config = dict(
    n_layer=14,
    d_shared_expert=64,
    activation='squared_reglu',
    normalize_top_k=False,
    init_std_router=0.00971,
    norm='rmsnorm',
    seq_len=1024,
    dataset='wikipedia_en',
)
Below are experts of layer 10 (counted from 0) of a mixture-of-experts language model. Rows are named router (the router's row for the expert), gate (a neuron's input weights, with its number), up (a neuron's input weights, with its number) and show model dimensions 128-191. Each number is 128 + 32 x the weight over its row's rms, rounded and kept within 0 to 255.
After each expert's rows: "comes after" lists some tokens at least twice as common just before its tokens as in all text. This comes from a sample of Wikipedia text that the model never trained on. Tokens count by the router's weight.

# expert 29
router [165 157 111 130 115 140 174  37  84 149 136 105 157 103  78 158 146 129 187 119 154 121 215 139 107 105  96  90 114 142 166 156 147 174 115 182 105 198 123 113 140 134  78 117 102 136  69 141 115 117 122  86 125 185 153 180  80 125 132 134 170 116 151 117]
gate0 [142 178 108 165 135 140 125  98 133 154 136 102 143 133 130 183  92 131 130 172  68  88 154 165 131 145 142  83  80 158 144 132  91 120 125  97 142 111  94 141 107 147 137 164 119 109  80 180 122 154 160 130 117 126  87 136 105 145 164 100 187 112 125 126]
up0 [161 167 111 132 136 146 141 109 148 149 133 113 150 139 124 180  92 154 134 163  64  79 172 159 128 143 147  69  75 146 157 151 123 124 117  79 145 117 111 136 114 147 144 171 129 108  88 165 104 137 144 145 120 120  95 129 116 163 143 113 187 103 113 118]
comes after: " |", "|", "-", " \"", ":", " ("

# expert 23
router [142 114 177  99 104 178 127 127 138 115 137 106  81  65 124 116  90 158 163 101 111 133 170  67 146  64  85 152 121 126 117 106 146 164 160 156 108 187  96 160 105  95 141  72 161 141 137 143 101 154 108 189 157 127  92 120 118 166 186 125 131 175  74 132]
gate0 [158  97 157 133 127  91 107  76 132 151 154  55 144 122 114  59 115 128 173 109 152  83  89  56 183 131 159 137 189 137  65 159 124 163  69 111 133  64 152 182  81 144 135 101 118 138 113 119 147 138  95 133 138 135  77 181 127 141  84 117 130 133 142 122]
up0 [101 153 100 127 137 172 142 178 130 126 103 198 113 134 138 206 141 135  83 151 114 169 163 191  74 129  98 112  66 128 187 103 129  84 187 149 123 201 102  68 173 107 133 164 136 124 131 135 112 124 164 118 119 104 175  71 112 121 165 131 128 122 108 143]
comes after: "\n", ")", "4", "3", "6", "5"

# expert 34
router [128  98 165 133 140 124 119 184  61 162 186 181  86  98 114  93 131 160 130 104 137 149 133 141 170 123  72 138  82 138 112 147 120 149 123 122 127 147 150 141 170 140  93  63 103 151 163 160 165 132 144 125 137 108 146 144 114 119 123 163 102 198  86 175]
gate0 [ 88 133 106 145  79 115 112 108 118 183 110 108 121 166 140 130 123  94 150 185 107 164  71 103 122 131 107  75 121 147 114 146  89 148 177 159 104 119 140 137  86 168 172  52 122 103 137 171 101 129  65 133 161  65  81 102 117 130 120 138 111 119 108 164]
up0 [ 76 131 103 151  99 119 123 105 117 191 101 100 138 182 145 126 125 101 157 177 105 169  60 113 131 134 114  88 124 159 120 131  73 132 184 136 128 120 127 143 109 153 164  36 103 110 140 169 103 141  62 129 162  81  86 105 117 136 134 128 130 109 116 145]
comes after: "\n", ")", "0", "3", "4", "6"

# expert 8
router [163 118  79 157  84 124 102 154 127 114 109 129  46  83 170  76 131 133 138 144 155 141  79 117 117 146 142  92 114 161  63 106 132 113 154 166 146 110 102 100 142 132 122 112 147 152 179 189 141 169 201 117 112 212 184 118 158  81 115 117 116 113 171 155]
gate4 [ 95 130  96  88  92  45 126 125 167 169 108  82 114  96  75  79 137 109 115 165 120 149 182 126 106 111 147 112  57 111 123 125 152 124 123  94 115  89  88 103 167 125 129 135 113 114 128 127 149 157 102 113  80 145 145 136 144 167 132 125 140 156 192  98]
up4 [150 120 159 141 161 186 129 146  85  94 154 155 141 170 150 150 116 144 179  93 160 129  84 129 135 139 103 146 205 128 123 127 140 128 138 167 120 142 158 133  97 189 111 100 152 127 141 141 134 127 162 167 166 121 110 119 122  84 129 107 142 124  83 162]
comes after: " |", " ", "0", ";", "3", "4"

# expert 17
router [114 162 159 163  48 106 144  56  70 141 108 173 162 168 181 125 100 124 124 115  97 188 137 130  92 125  83 161 159 159 170 137 129 131 171 154  66 170 129 118 114 113 133 111  77  75 114 102 132 128 156 108 171 164 132 124 137 153 151 120  82  98 139 104]
gate0 [140 103  52  86 102 171 136 156 134 137 120 155 106  92 183 106 160 127 173 131 151 163 180 147 116 141 153 128 114 120  91 130 138 105 138  88 134 168 114 115 123  78 153 122  73 150  91 127 147  84 105 149 120 200 166  74 117 138 137 161  68  80 140  93]
up0 [141 154 202 160 191 109 117 107 117 120 130  97 137 161  78 131 110 113  82 132  85  94  75 136 142 111 109 129 146 118 155 121 115 155 116 171 131  84 144 152 132 188 104 128 175 109 171 122 100 158 128 121 156  57 104 172 132 109 120 100 195 198 120 125]
comes after: ".", "\n", " \"", ",", "-", " ("

# expert 35
router [ 85 148 110 175 131  74 113 141 115 147 116 158 142  70 145 129 139 125 204  99 128 105 115 163  94 136 150 106 161 116  23  84 148  98 130 135 129  91 141 107 130 135 157  99 107 122  79 120 149  84  93 178 117 114 118 180 172  70  87 141 104 168 170 115]
gate0 [ 66  90 158 140 130  98  88 148  94 145 102 113 181  95 111 138 107 125  92 142 205 132 166 106 149 185 130 130  93  82 125 137  84 143 138 103 133 125 116 135 140  83 173 156 113 108  63 122 143  90 186 143 176 133 145 116 143 165 117 138 128 139 159 139]
up0 [159 149 104 142 128 130 128  87 153 121 154 131  76 125 143 107 164 128 162 139  70 148  83 177 128  80 120 117 166 207 131 109 173  83 117 187 120 116 175 155 110 197 114  70 111 143 167 110 137 153 100 101 102 138 127 105 119  52 134 106 130 106  63 130]
comes after: "9", "0", "1", "2", "8", "3"

# expert 9
router [146 159 102  68  44  82 165  91 124 141 119 153 141  89  78 187 157  92 184  84 110  69 115  89 119 141 132 133 167 124 113 186 180 138  86 175 110 133  84  92  99 139 126 177 160  70  96 140 113  89 127  85  88 113 106  79 155 178 165 129 133 157 129 133]
gate0 [194 155 122 116 182  73 159 108  91  99 161 139  64 154 143 133 138  78 172 125 122  70  77 100 194  70 122 115 161 142 119 147  89 138 101 115 122  88 153 121 135 162 110 155  86  70 129  81 184 138  93 156 101 168 120 118 111 163 121 119 161 163 147  74]
up0 [ 61  98 130 152  95 144 137 131 117 169  79 122 157 100 127  71 152 149  95 151 125 138 141 201  66 146 159 118  89 100 139  92 177 139 168 126 172 133 117 116 131 107 129  95 149 202 131 199  64  89 178  88 158  92 134 124 115 111 137 136  78  97  93 145]
comes after: ",", ".", " He", " he", " It", " it"